Weights of a small mixture-of-experts language model, trained from scratch on English Wikipedia: 6081 steps.
Below are experts of layer 2 (counted from 0) of a mixture-of-experts language model. Rows are named router (the router's row for the expert), up (a neuron's input weights, with its number) and show model dimensions 352-383. Each number is 200 + 40 x the weight over its row's rms, rounded and kept within 0 to 999.
Before each expert's rows: a language model's description of what the expert responds to. This comes from a sample of Wikipedia text that the model never trained on.

# expert 22
Description: Foreign name onsets. Opening pieces of non-English surnames and place names, often Turkic, Slavic, Indian or Asian, such as Abd(ullayev), Ts(vetayeva), Sch, Bh.
router,146,324,145,169,113,181,204,208,199,196,293,185,123,211,207,167,251,129,201,232,172,195,182,210,217,225,196,139,155,232,150,146
up0,125,177,221,216,169,174,152,151,205,197,146,271,246,152,192,96,115,186,226,176,125,221,163,216,166,214,251,266,253,234,193,113
up1,226,248,132,222,168,220,232,180,231,143,221,185,218,182,190,226,201,166,178,201,153,197,243,119,198,193,180,193,195,235,224,228
up2,231,244,104,208,182,278,169,173,213,239,229,159,188,162,261,205,241,198,198,230,257,226,227,266,188,169,192,250,202,228,233,253
up3,167,189,159,133,171,224,152,249,178,167,263,199,188,93,158,184,202,141,249,271,194,207,172,211,201,225,203,198,157,153,207,306
up4,177,210,209,171,244,197,239,230,198,229,205,150,200,255,247,133,124,225,224,215,253,169,233,128,143,206,170,167,221,215,199,167
up5,195,166,204,208,182,229,211,215,235,188,216,209,167,257,133,222,202,155,201,176,148,186,206,174,221,165,228,170,194,212,168,223
up6,223,229,185,163,225,213,220,211,190,236,276,160,238,173,176,270,206,174,184,102,123,208,148,221,235,199,144,181,148,186,186,248
up7,271,233,186,211,207,188,192,257,189,147,214,126,201,180,186,178,268,243,168,218,223,165,177,156,179,275,123,186,182,207,209,180
up8,259,172,163,221,200,181,295,229,154,174,157,290,139,180,242,154,218,176,205,257,273,195,148,215,208,181,123,163,176,284,176,160
up9,217,169,146,182,142,206,227,248,166,203,223,216,183,265,248,122,178,191,241,182,214,179,184,250,150,164,232,122,157,157,166,228
up10,219,178,205,158,193,246,159,162,105,186,260,182,245,231,179,159,191,235,156,206,193,213,124,174,160,167,184,172,195,207,283,224
up11,216,252,192,180,189,142,221,193,240,275,183,187,198,254,179,147,200,208,191,212,188,251,261,215,188,208,181,181,194,213,206,216
up12,217,233,154,159,213,225,117,220,247,184,211,208,75,251,189,267,224,193,152,180,251,183,243,242,159,234,184,171,232,175,233,225
up13,160,214,248,227,292,184,177,216,257,133,119,194,206,189,243,258,185,234,167,214,245,205,219,218,208,197,214,254,215,192,209,267
up14,187,233,145,117,113,190,286,173,163,253,152,137,181,207,177,227,201,157,255,356,206,177,258,131,230,157,227,217,234,189,190,249
up15,273,235,197,259,243,193,207,248,190,239,211,206,169,142,137,128,174,178,158,147,205,253,186,152,217,217,159,173,171,155,211,175
up16,209,186,207,210,225,204,217,206,183,215,160,171,216,294,220,136,198,214,155,156,216,212,274,239,140,221,177,167,217,247,218,198
up17,212,185,174,203,208,225,193,240,235,132,181,239,218,245,132,157,207,211,188,200,288,202,266,222,177,205,186,151,164,147,181,215
up18,210,203,200,133,249,165,300,105,171,174,167,201,184,200,213,185,181,182,187,169,139,214,254,154,154,173,179,191,200,188,156,152
up19,185,240,139,139,239,242,196,177,226,205,137,202,201,184,198,179,132,189,218,235,138,213,222,264,263,159,223,181,180,243,208,221
up20,178,203,187,225,193,181,282,181,228,217,192,110,163,177,229,170,193,140,186,226,89,201,252,153,227,211,195,147,215,211,222,272
up21,212,164,172,315,223,216,178,229,221,248,177,244,202,142,161,236,175,157,219,274,258,260,244,173,240,200,159,133,178,254,249,229
up22,174,151,183,207,207,212,223,150,152,208,246,137,246,261,163,168,162,173,230,230,208,145,204,271,229,292,167,193,209,239,159,194
up23,214,179,274,236,226,201,204,174,133,278,191,193,230,171,189,220,210,247,214,233,255,235,212,172,178,145,145,184,239,180,250,218
up24,144,216,233,214,176,221,179,197,179,164,196,156,173,201,180,195,258,202,289,153,215,152,208,213,148,226,141,223,281,178,150,160
up25,140,234,181,206,236,178,164,134,265,230,156,243,220,245,185,167,171,177,183,196,98,234,206,214,191,96,222,212,195,195,147,176
up26,192,227,299,230,219,184,184,271,240,152,190,217,177,227,174,187,164,218,234,195,185,226,144,206,216,230,248,184,105,213,220,140
up27,242,183,198,139,209,294,218,206,239,244,180,229,207,228,173,216,151,163,194,157,156,219,218,183,168,188,161,256,194,305,219,198
up28,177,209,233,192,204,175,224,228,199,199,193,189,215,227,149,198,166,216,168,188,223,261,143,252,245,50,156,203,181,215,222,241
up29,171,210,122,148,157,226,168,146,260,204,347,193,241,180,215,259,180,176,169,132,199,215,210,186,182,160,178,137,218,130,183,226
up30,238,248,235,161,218,208,140,222,172,257,248,160,189,215,207,219,162,269,233,152,189,222,231,147,261,249,156,134,140,255,233,201
up31,227,170,193,230,268,242,251,278,204,279,212,230,215,236,224,213,210,215,212,254,202,135,202,161,254,238,97,199,146,196,182,207
up32,141,179,96,190,170,186,214,268,207,320,221,184,184,173,208,133,213,197,191,253,289,164,167,207,228,242,205,149,178,189,223,208
up33,263,238,213,192,202,219,189,170,189,180,197,151,147,214,180,217,213,274,147,205,159,150,190,230,178,177,207,182,208,188,225,238
up34,225,178,203,254,203,145,189,236,207,262,178,263,159,182,227,181,126,232,188,213,246,238,248,220,161,177,116,167,245,169,159,225
up35,121,200,212,285,199,171,311,216,165,162,220,204,182,266,190,132,159,167,186,300,176,148,247,226,182,158,146,220,129,227,143,237
up36,238,213,254,226,156,257,213,144,277,157,195,144,159,188,177,282,379,207,212,225,141,195,168,258,253,238,237,125,284,181,219,199
up37,233,167,204,185,301,194,174,212,211,228,255,254,184,257,269,192,178,138,209,193,196,193,234,231,157,218,163,260,149,234,207,158
up38,171,206,200,193,176,253,197,149,185,197,220,180,149,260,229,180,164,140,260,218,208,227,184,190,147,197,187,215,241,192,139,141
up39,138,162,128,180,182,202,193,203,114,179,200,189,240,268,211,222,256,224,138,247,276,216,257,218,219,178,214,238,251,186,231,232
up40,189,181,203,240,255,130,138,162,222,195,192,223,224,199,148,197,151,185,223,275,214,184,210,211,163,301,209,249,243,157,133,215
up41,289,220,179,180,192,225,161,288,205,299,284,218,218,166,223,94,226,121,192,183,149,178,244,186,208,238,201,166,156,150,202,173
up42,233,182,221,144,222,238,218,253,244,205,149,213,197,205,196,168,192,244,184,228,158,200,145,202,212,280,195,145,211,192,208,178
up43,195,195,216,234,189,193,207,278,183,170,267,190,264,322,260,229,190,201,154,270,207,206,222,222,243,200,208,288,97,103,237,112
up44,199,219,254,200,248,194,178,172,218,154,211,219,202,187,241,214,239,193,183,239,203,252,245,160,228,190,230,168,177,215,127,231
up45,176,192,177,214,169,187,171,272,197,204,219,294,287,201,224,168,87,122,273,216,201,238,198,198,216,193,191,324,226,140,215,180
up46,241,349,158,149,217,179,135,214,240,201,213,248,142,174,219,97,188,159,188,300,300,190,161,211,148,171,185,203,168,265,295,297
up47,123,189,243,118,168,186,241,198,205,213,207,207,241,239,184,81,208,213,212,181,164,231,247,208,220,183,234,233,184,203,230,177
up48,162,209,226,267,279,206,267,212,202,204,226,178,165,320,222,217,206,266,192,235,239,189,197,189,220,150,264,121,196,142,173,164
up49,211,160,179,135,261,208,161,106,226,161,202,237,166,173,167,208,252,219,188,149,159,234,248,213,208,226,251,225,211,215,223,218
up50,206,238,106,145,175,166,200,208,143,174,229,171,180,208,265,199,214,261,207,160,186,238,219,167,181,175,160,178,121,237,201,224
up51,126,145,192,151,189,213,236,175,189,234,198,226,244,247,218,253,174,247,201,231,231,233,186,149,144,211,241,183,154,118,221,187
up52,180,265,282,132,215,225,164,140,191,179,339,201,134,190,244,234,179,166,208,247,103,215,244,129,154,148,168,194,172,189,178,188
up53,173,238,91,145,202,167,192,184,165,198,168,242,173,172,185,159,173,238,201,163,136,203,212,169,125,123,176,213,246,210,203,205
up54,155,232,279,170,175,147,239,239,170,222,253,144,160,178,225,187,199,255,222,190,108,211,221,149,230,226,128,211,173,168,279,202
up55,186,140,279,167,185,155,217,124,245,198,115,183,154,140,255,230,207,136,210,185,216,201,245,245,149,158,222,266,210,262,163,237
up56,214,217,256,195,177,239,214,130,172,197,149,168,171,193,185,186,195,238,232,196,161,254,230,207,183,233,155,211,205,191,141,117
up57,194,180,273,169,262,213,192,231,181,194,214,163,187,199,208,189,175,168,159,210,247,231,233,173,263,139,195,222,206,150,250,290
up58,219,202,187,157,203,274,223,236,205,171,240,186,210,194,204,233,104,191,175,175,300,214,195,185,273,212,204,211,223,188,197,180
up59,253,176,248,75,172,125,198,202,199,197,217,254,172,158,171,202,234,167,143,269,253,162,194,268,201,169,266,175,155,200,130,222
up60,188,171,182,141,254,215,205,174,159,179,217,156,245,239,122,245,236,220,162,189,188,189,245,264,183,176,217,181,251,215,183,220
up61,256,221,208,250,164,130,185,207,176,231,207,224,174,206,261,256,223,187,199,269,152,176,227,154,132,220,208,193,207,174,227,247
up62,171,209,216,158,189,178,166,224,160,253,242,205,208,122,223,272,159,165,204,220,229,208,194,208,261,243,166,161,172,43,178,182
up63,157,232,194,191,204,268,151,203,123,223,184,209,130,203,213,220,190,195,143,250,227,157,145,207,165,212,162,217,229,162,244,203
up64,267,221,207,212,186,144,199,170,135,202,179,249,203,214,215,194,208,207,137,163,190,196,142,277,172,193,169,197,167,189,223,237
up65,227,173,229,250,167,196,230,266,225,238,162,167,248,195,296,177,143,207,193,186,204,175,224,215,230,176,196,262,175,210,142,168
up66,120,214,236,223,229,226,262,189,172,225,194,187,193,283,149,228,185,108,235,197,178,220,166,160,229,197,282,145,219,235,196,144
up67,164,171,209,164,233,220,195,108,224,178,171,206,268,222,213,241,236,159,121,183,225,241,268,130,185,206,91,226,252,107,227,157
up68,151,254,201,215,135,168,167,180,186,179,203,191,203,153,151,229,247,239,201,176,152,188,258,273,175,219,229,158,197,207,169,228
up69,182,197,163,213,141,223,188,177,170,249,173,165,240,247,188,168,244,180,287,254,162,184,113,107,176,209,131,182,186,153,123,224
up70,254,236,149,232,168,238,148,110,176,214,274,276,236,231,219,246,188,246,187,295,196,220,217,239,111,209,121,237,194,227,121,172
up71,256,257,249,140,204,253,145,167,225,192,232,178,193,220,196,151,168,204,159,184,189,180,268,213,205,215,226,216,199,180,187,198
up72,261,225,158,96,249,242,182,245,233,212,161,129,218,235,215,219,182,262,167,170,181,173,252,260,248,197,216,223,274,166,89,211
up73,264,227,178,194,174,107,230,199,143,196,222,240,233,190,175,256,228,170,179,246,194,214,200,137,279,153,188,232,227,161,186,184
up74,218,212,186,200,250,207,203,199,181,235,171,185,139,130,191,263,189,217,161,173,229,185,244,220,305,172,231,239,214,269,183,147
up75,195,206,275,206,232,166,193,193,202,203,159,154,225,224,256,213,238,133,244,231,221,192,253,192,119,180,235,191,219,246,209,215
up76,265,200,233,277,191,185,282,197,228,203,236,204,264,247,292,145,193,194,159,248,173,210,281,284,155,176,176,259,255,237,157,132
up77,272,167,231,202,223,169,173,253,181,199,260,225,164,164,273,192,181,139,219,161,222,218,231,247,162,163,197,276,206,134,234,133
up78,170,179,144,279,203,163,191,132,221,184,265,188,209,195,236,202,173,165,180,200,188,234,164,243,199,83,234,226,174,180,256,212
up79,210,209,208,218,161,130,145,159,182,198,173,228,213,259,207,141,133,187,221,161,132,200,196,208,215,213,191,270,264,160,251,234
up80,184,236,241,182,213,200,178,258,214,156,187,263,227,174,219,224,182,224,237,209,212,186,216,220,211,240,167,261,183,128,190,188
up81,219,185,226,275,218,215,257,188,259,270,308,236,173,162,208,204,174,154,230,253,210,284,222,224,206,219,123,256,254,200,275,177
up82,138,204,251,201,164,209,227,230,204,202,181,227,178,334,225,197,202,194,292,198,212,230,262,145,147,137,221,196,130,197,130,168
up83,142,196,246,182,228,229,170,222,237,212,188,226,175,277,204,146,191,178,206,266,182,189,238,220,219,207,192,213,200,226,148,194
up84,228,150,211,129,176,211,189,139,191,205,168,234,225,249,193,187,196,244,204,192,147,161,207,183,210,210,220,166,193,217,243,165
up85,126,228,240,190,140,257,200,169,185,214,183,248,83,204,184,245,157,180,244,285,116,161,241,229,192,165,226,227,173,100,223,238
up86,165,227,185,232,203,218,117,148,165,293,153,150,201,205,220,186,125,245,205,222,157,173,198,246,173,234,187,207,200,255,195,211
up87,118,257,222,153,214,87,145,185,184,182,224,187,212,219,170,162,211,226,243,177,285,245,191,183,239,135,197,190,218,270,140,223
up88,201,277,240,185,162,253,199,172,197,178,220,194,231,213,186,132,212,182,194,192,155,200,217,189,175,153,166,171,175,206,199,208
up89,300,262,203,232,206,196,285,204,136,164,154,225,126,240,191,224,202,189,236,190,244,203,191,117,182,168,285,266,134,157,193,132
up90,162,212,305,229,222,158,168,248,142,149,227,229,172,261,180,201,211,207,225,188,253,225,150,212,199,174,132,205,167,154,203,237
up91,234,242,250,196,178,186,188,208,236,201,182,204,142,184,228,178,151,178,281,149,218,150,287,233,150,260,178,190,228,176,169,218
up92,187,187,217,212,206,328,209,163,147,178,154,176,233,214,192,167,226,248,213,197,284,166,179,227,237,176,154,187,207,232,152,194
up93,157,196,107,228,206,141,255,272,257,189,162,179,190,248,215,207,224,121,298,195,146,142,171,175,210,182,170,213,226,200,199,221
up94,288,140,198,187,256,208,280,172,195,256,162,143,153,92,247,297,199,143,197,160,155,212,195,137,206,174,196,245,210,242,190,211
up95,234,227,138,146,177,208,202,249,191,216,263,172,183,188,216,205,167,197,121,192,250,137,178,186,241,222,199,236,223,135,228,247
up96,136,203,168,159,166,171,141,131,262,187,302,227,228,141,237,251,204,170,172,304,227,232,204,168,180,163,213,148,149,244,258,213
up97,252,186,241,166,168,174,212,264,129,161,168,157,268,250,261,162,148,135,196,208,228,235,248,161,219,169,180,203,162,186,192,172
up98,194,179,108,204,164,159,202,211,194,224,159,174,190,204,187,187,165,154,170,204,215,273,216,165,186,244,220,164,199,223,144,228
up99,141,185,265,224,171,155,215,213,175,216,184,161,173,207,224,205,88,264,171,197,171,211,235,170,202,271,156,301,221,155,208,204
up100,175,243,208,191,195,223,179,154,196,197,243,166,194,184,159,171,212,280,185,173,234,145,244,148,212,239,144,266,204,169,208,178
up101,160,249,185,232,244,258,152,202,235,234,133,226,170,235,237,286,164,220,204,211,209,195,72,188,159,214,148,240,230,328,233,239
up102,178,173,183,250,259,211,229,235,242,211,265,160,197,232,128,204,226,251,184,172,133,182,126,219,183,218,198,178,190,196,173,248
up103,178,223,155,207,183,231,161,230,238,213,266,310,221,182,224,202,188,233,224,275,222,237,201,297,144,195,169,205,265,217,253,226
up104,160,197,251,192,195,200,161,179,267,248,269,233,208,262,171,191,150,218,156,226,236,263,194,158,247,301,236,192,130,227,256,205
up105,275,164,199,171,190,146,216,152,195,228,200,143,157,150,187,204,234,233,242,171,147,233,168,188,210,176,249,166,214,188,222,234
up106,213,210,208,195,165,171,250,211,250,197,230,198,190,220,221,178,197,196,181,211,207,202,203,213,150,189,131,222,192,195,145,170
up107,189,193,139,206,204,258,209,253,185,174,88,194,246,199,174,156,194,196,237,330,206,162,234,147,181,201,150,239,164,274,217,157
up108,236,203,176,268,288,138,141,237,239,191,268,191,168,202,182,134,206,209,190,272,194,226,206,282,209,145,195,279,213,248,157,247
up109,214,190,223,181,122,251,176,209,195,192,206,277,263,230,228,233,214,235,191,222,168,210,126,196,166,228,139,237,232,184,233,219
up110,179,200,151,148,226,126,164,128,168,117,156,235,145,185,151,161,153,199,197,204,302,239,237,205,186,200,190,173,141,130,183,194
up111,281,254,224,190,199,257,195,159,218,212,185,164,249,141,161,256,294,184,258,171,175,222,247,261,159,239,167,231,130,199,264,160
up112,214,260,145,223,166,203,263,261,210,169,192,164,198,166,162,138,233,183,230,238,241,229,243,233,228,144,166,287,222,165,235,264
up113,167,207,159,170,212,135,220,234,318,204,207,217,217,109,196,175,194,237,241,261,159,166,197,140,209,163,194,186,219,256,243,190
up114,196,209,241,193,154,173,237,194,188,332,189,186,108,281,184,210,187,211,192,172,250,209,183,170,228,142,200,79,265,257,200,140
up115,214,240,199,217,171,242,134,187,271,199,212,308,199,176,181,212,184,214,207,172,141,184,123,167,186,182,151,258,169,158,245,235
up116,199,161,229,171,136,218,139,214,229,229,166,268,148,130,187,244,191,188,212,192,227,187,178,233,232,217,174,138,238,200,154,191
up117,256,253,238,176,151,256,238,189,155,220,214,172,232,244,231,215,175,135,271,262,158,232,207,191,244,247,210,218,239,89,175,230
up118,245,282,195,286,167,220,153,236,228,186,189,132,203,136,253,219,148,233,210,212,187,247,209,144,271,207,223,231,236,183,242,168
up119,141,225,168,171,116,180,206,193,219,188,162,135,230,152,143,186,231,132,218,248,212,173,125,237,218,235,186,236,172,197,218,226
up120,148,229,177,117,168,289,208,219,204,235,230,166,171,186,191,214,177,214,275,292,210,166,234,220,227,246,155,221,136,127,173,203
up121,139,241,253,212,232,170,202,142,204,185,203,226,171,209,197,190,201,243,192,144,173,273,218,201,170,252,157,177,193,238,171,206
up122,213,211,141,225,146,236,237,211,202,232,180,161,152,318,193,118,183,271,238,223,271,172,241,289,167,134,273,276,177,213,222,215
up123,225,141,128,180,179,253,190,191,199,162,209,213,199,230,215,171,152,257,260,325,277,217,168,191,196,193,160,184,168,193,180,241
up124,195,271,248,167,250,232,214,199,185,143,211,227,200,186,251,161,196,259,136,160,187,163,240,107,188,255,168,224,229,245,190,187
up125,170,146,153,122,140,196,235,224,179,260,249,172,230,153,176,177,162,224,160,142,182,183,180,170,198,205,230,184,154,233,178,160
up126,174,207,210,201,224,168,212,139,178,212,121,234,228,154,182,59,243,175,138,144,196,259,235,300,131,135,221,236,144,219,189,201
up127,198,138,190,218,199,183,207,278,217,192,178,258,169,234,219,206,189,194,185,324,244,154,182,235,249,224,163,152,216,202,225,137
up128,235,265,215,287,229,199,238,224,216,221,240,195,295,206,171,193,170,195,158,195,206,157,254,198,191,241,165,187,147,166,167,198
up129,279,183,163,129,125,162,276,190,212,136,249,228,255,244,202,109,234,204,230,204,267,188,177,185,219,248,201,164,187,208,196,206
up130,181,223,254,205,201,165,167,209,203,233,155,165,166,258,189,262,183,191,177,230,189,263,183,115,170,198,220,204,250,293,162,240
up131,231,168,140,131,232,175,173,220,237,257,195,85,228,281,162,213,231,177,201,196,192,218,216,167,187,183,152,171,231,153,216,198
up132,187,216,203,216,225,160,159,241,288,200,184,241,211,70,231,156,157,253,217,149,253,215,251,204,194,157,163,205,134,212,189,191
up133,211,245,210,166,90,205,179,259,193,204,158,233,211,158,218,155,196,192,146,223,182,276,142,168,197,208,152,242,154,291,252,213
up134,152,144,195,238,185,225,180,239,135,97,210,164,173,190,160,141,173,210,230,133,157,256,267,182,291,194,185,228,182,158,134,191
up135,213,223,204,211,302,189,248,192,207,245,183,204,223,155,152,236,184,246,217,261,238,215,205,190,208,179,96,178,182,193,217,189
up136,212,212,213,138,176,184,203,185,166,265,200,244,183,178,146,217,93,203,178,180,211,201,179,204,275,244,186,167,217,171,203,180
up137,164,238,203,217,200,175,188,273,244,215,162,160,237,206,246,273,243,222,226,202,222,185,174,244,240,247,201,126,251,159,178,151
up138,253,192,186,216,273,130,199,211,196,158,201,154,146,227,177,301,128,158,184,171,196,221,221,154,245,189,142,191,250,221,206,222
up139,214,232,129,157,208,213,248,190,208,197,231,189,237,212,192,163,258,174,192,180,142,175,192,275,171,224,206,222,234,198,157,209
up140,176,171,163,243,213,130,175,148,160,109,223,163,282,178,165,248,191,221,145,193,193,158,89,139,234,226,156,217,189,160,238,231
up141,241,230,165,175,199,148,192,200,227,150,200,196,242,155,136,206,200,196,254,200,171,178,221,246,159,167,223,151,181,289,184,171
up142,252,193,137,249,217,221,189,164,175,182,185,233,261,232,127,165,243,223,190,200,228,201,286,170,221,143,252,169,244,171,253,231
up143,142,191,223,97,146,231,200,208,151,141,199,194,223,224,221,268,202,169,227,201,227,161,169,231,203,262,118,160,243,199,179,257
up144,204,229,175,214,211,259,224,185,235,200,267,144,169,184,186,255,212,221,126,301,243,173,210,259,255,120,237,202,203,183,215,125
up145,172,219,181,168,169,198,243,60,235,168,209,188,237,221,293,206,129,170,268,267,198,171,139,221,152,173,256,258,186,205,129,258
up146,161,224,251,209,169,201,221,246,166,179,232,219,97,217,177,191,211,208,176,199,175,150,206,189,180,197,228,191,129,180,190,172
up147,151,193,206,207,235,184,195,166,105,158,116,267,251,163,196,168,248,126,156,240,265,184,218,181,207,126,247,205,236,211,265,244
up148,178,198,131,223,240,201,192,245,264,187,238,188,143,155,214,155,195,231,198,263,156,162,148,185,234,92,148,226,239,84,289,178
up149,211,230,240,115,176,184,211,214,193,213,152,210,202,191,199,223,217,216,171,210,170,191,164,234,160,152,198,151,143,233,194,179
up150,182,196,267,259,175,217,171,140,192,211,265,182,200,177,161,231,201,164,182,227,254,210,226,252,206,244,212,167,162,152,174,256
up151,257,145,230,226,205,219,265,197,226,225,292,231,209,318,218,204,196,183,259,192,147,182,163,206,187,216,291,174,149,203,159,175
up152,186,196,167,187,233,165,228,211,208,204,201,166,264,208,182,219,199,167,225,216,225,140,158,160,225,100,239,162,188,204,157,267
up153,209,257,220,218,244,265,161,247,155,162,178,235,214,193,246,106,272,262,167,274,170,212,247,230,239,236,159,232,219,194,179,224
up154,242,176,263,212,180,218,177,205,221,147,219,140,209,172,185,184,261,198,173,271,197,172,223,246,200,218,202,182,205,176,215,219
up155,236,136,185,224,184,190,145,134,159,208,262,192,219,239,98,149,183,189,259,62,260,222,170,212,191,146,267,229,236,242,152,221
up156,235,215,223,135,206,198,246,209,181,188,278,209,250,291,197,222,202,223,162,145,242,266,194,201,195,208,220,210,169,144,215,212
up157,214,172,228,213,213,268,203,172,175,167,238,221,158,160,156,119,222,195,253,212,263,227,218,252,174,131,192,298,209,172,150,230
up158,209,188,236,263,156,193,127,354,195,190,195,203,212,223,240,193,154,244,166,236,199,220,200,208,241,199,110,152,211,187,195,181
up159,205,236,134,271,275,202,95,218,251,205,153,182,179,221,206,267,157,233,158,191,216,163,321,219,160,132,226,152,245,243,213,228
up160,249,153,210,208,218,171,140,117,217,240,290,184,273,260,207,180,167,202,174,256,209,246,170,112,139,190,185,236,169,252,217,191
up161,214,225,191,201,166,189,165,195,214,211,244,224,240,215,194,228,139,197,179,227,259,229,144,177,211,233,220,130,211,195,204,185
up162,197,204,231,241,257,197,226,234,215,139,231,162,185,129,227,162,214,238,149,233,213,178,207,169,242,228,176,231,152,241,227,212
up163,235,215,220,198,229,204,107,187,188,196,197,199,159,35,239,204,167,223,227,179,165,185,183,165,139,244,259,259,263,145,152,154
up164,206,188,175,204,180,251,181,174,183,210,203,108,164,208,169,229,220,147,197,263,181,163,193,192,190,192,235,145,254,244,144,142
up165,189,168,194,243,178,167,278,285,214,179,190,171,264,230,122,315,190,188,228,212,154,189,278,180,231,254,194,209,267,167,252,225
up166,203,205,220,168,263,183,177,211,189,149,175,154,234,256,131,208,137,248,173,199,237,244,218,210,204,236,209,225,232,192,183,192
up167,236,138,188,212,239,224,237,179,117,208,177,219,209,212,166,135,201,176,187,226,242,249,217,239,248,233,184,260,199,162,106,143
up168,155,123,269,192,244,199,232,245,198,149,164,231,193,200,279,228,217,273,214,244,138,230,220,284,250,229,258,201,245,241,192,266
up169,201,175,226,225,140,191,170,213,236,231,157,235,209,301,240,214,195,213,225,190,178,225,273,207,204,200,189,201,206,256,247,235
up170,234,242,218,253,290,181,142,231,176,144,176,201,237,218,265,232,181,119,128,97,230,244,164,208,221,208,117,136,248,162,200,240
up171,193,225,131,223,95,203,221,137,317,228,180,177,231,183,164,185,245,231,231,205,167,241,188,288,152,291,198,203,150,178,276,190
up172,251,205,195,231,174,268,156,250,205,174,215,224,229,177,289,208,158,194,240,220,224,222,197,222,172,126,180,224,152,228,219,309
up173,245,147,217,235,218,155,195,219,198,183,146,235,191,178,171,188,180,201,175,242,206,145,212,170,152,239,180,171,245,175,184,251
up174,218,250,232,253,181,200,220,244,158,201,185,267,223,191,186,158,163,209,174,267,207,141,224,205,189,268,160,174,124,233,198,242
up175,179,220,189,239,179,173,221,231,192,158,253,176,151,215,259,255,249,146,254,237,209,229,222,254,214,126,224,159,150,136,255,194
up176,207,243,140,153,123,214,183,256,168,156,173,211,223,188,205,201,192,207,201,216,192,161,244,170,205,205,158,240,193,166,283,274
up177,192,279,126,125,207,148,195,245,185,149,178,274,186,139,281,128,217,188,199,293,177,241,178,186,192,195,220,198,194,152,173,203
up178,156,141,126,191,237,302,207,250,214,181,138,192,296,134,238,222,151,203,189,195,225,207,163,191,246,169,202,189,254,163,188,127
up179,138,238,160,201,207,243,230,172,143,185,197,183,223,165,197,196,251,222,224,241,168,211,152,221,194,182,226,183,139,189,166,251
up180,189,265,189,202,212,177,218,210,170,107,191,179,201,147,230,236,155,284,190,182,198,151,188,211,146,137,203,103,172,192,208,274
up181,196,228,181,292,251,185,201,146,177,217,238,196,226,188,208,270,170,255,167,238,189,184,186,208,186,168,288,144,127,186,240,159
up182,159,149,231,139,165,188,296,158,197,269,173,244,247,251,156,163,192,142,235,248,142,279,199,191,164,222,197,221,208,246,247,163
up183,173,197,225,156,226,207,242,167,226,196,216,195,230,216,219,192,195,122,235,226,167,195,200,217,283,218,190,191,171,176,227,246
up184,121,147,259,113,167,201,142,179,152,270,183,171,279,263,175,180,244,151,258,245,208,128,133,205,169,243,176,191,181,234,177,216
up185,340,133,216,126,211,200,213,217,234,146,254,184,202,221,245,184,149,200,274,189,175,214,176,193,161,208,190,210,142,187,130,160
up186,230,171,196,253,166,188,216,186,156,151,176,211,257,299,227,205,176,166,203,161,215,270,209,158,182,251,204,138,120,189,130,254
up187,246,173,257,88,214,186,236,155,145,253,213,217,144,185,223,148,176,277,175,198,212,140,210,206,243,270,244,198,123,261,294,232
up188,191,177,242,214,183,224,268,179,188,204,167,198,172,242,260,129,158,158,238,208,247,241,119,177,209,153,201,218,267,252,184,165
up189,146,262,257,170,147,229,266,250,171,192,225,240,114,190,176,165,187,184,241,222,169,193,179,212,253,191,168,162,181,154,203,241
up190,258,248,143,211,230,202,142,166,233,230,256,218,189,197,124,196,220,244,236,182,261,173,161,174,174,205,170,139,252,175,140,204
up191,242,173,144,140,214,190,152,183,188,261,236,200,202,229,219,194,202,203,264,146,231,271,274,228,199,170,169,213,142,277,228,166
up192,188,159,215,206,177,236,215,193,198,226,198,229,208,179,206,137,250,237,253,248,246,203,218,199,200,176,178,187,255,130,177,302
up193,212,168,230,147,244,204,166,110,241,178,226,201,145,204,223,231,197,224,164,134,185,174,232,146,230,244,225,225,216,184,170,261
up194,140,211,293,144,174,225,252,193,223,187,162,191,211,203,193,243,251,204,267,264,105,252,228,205,221,144,203,208,221,284,166,175
up195,140,162,118,135,166,218,180,235,196,197,267,196,262,280,158,245,161,221,213,148,226,180,204,241,210,257,210,189,195,122,183,164
up196,172,220,187,215,142,211,212,178,207,275,165,176,163,282,191,163,238,204,107,105,196,143,124,187,198,240,283,246,189,261,213,158
up197,223,200,210,208,160,258,156,135,203,145,258,183,160,251,217,189,196,271,233,262,229,240,230,173,187,171,187,233,166,185,198,185
up198,259,172,194,217,192,176,206,190,254,178,243,132,136,225,238,156,171,144,206,82,184,231,143,158,187,172,182,128,209,193,206,225
up199,191,124,179,154,238,194,250,269,210,253,180,192,179,193,204,142,187,208,120,300,203,222,183,200,244,210,229,128,219,122,271,258
up200,245,214,250,219,224,151,122,264,178,169,214,146,156,174,213,249,200,206,248,131,182,196,251,223,205,276,202,204,201,185,234,196
up201,269,238,233,247,248,232,154,230,233,213,212,257,183,224,184,145,184,211,185,221,215,185,135,223,207,156,200,150,174,192,140,238
up202,207,195,247,176,238,155,118,222,161,215,240,201,259,211,216,172,171,214,231,224,248,165,178,212,189,200,197,202,222,294,208,195
up203,238,191,134,110,220,212,148,206,196,218,271,217,241,206,134,207,174,215,106,261,201,223,265,236,207,188,159,96,182,201,215,249
up204,216,220,247,265,166,238,251,322,162,205,211,176,131,256,163,150,223,163,218,174,209,211,188,160,235,239,101,228,231,106,223,216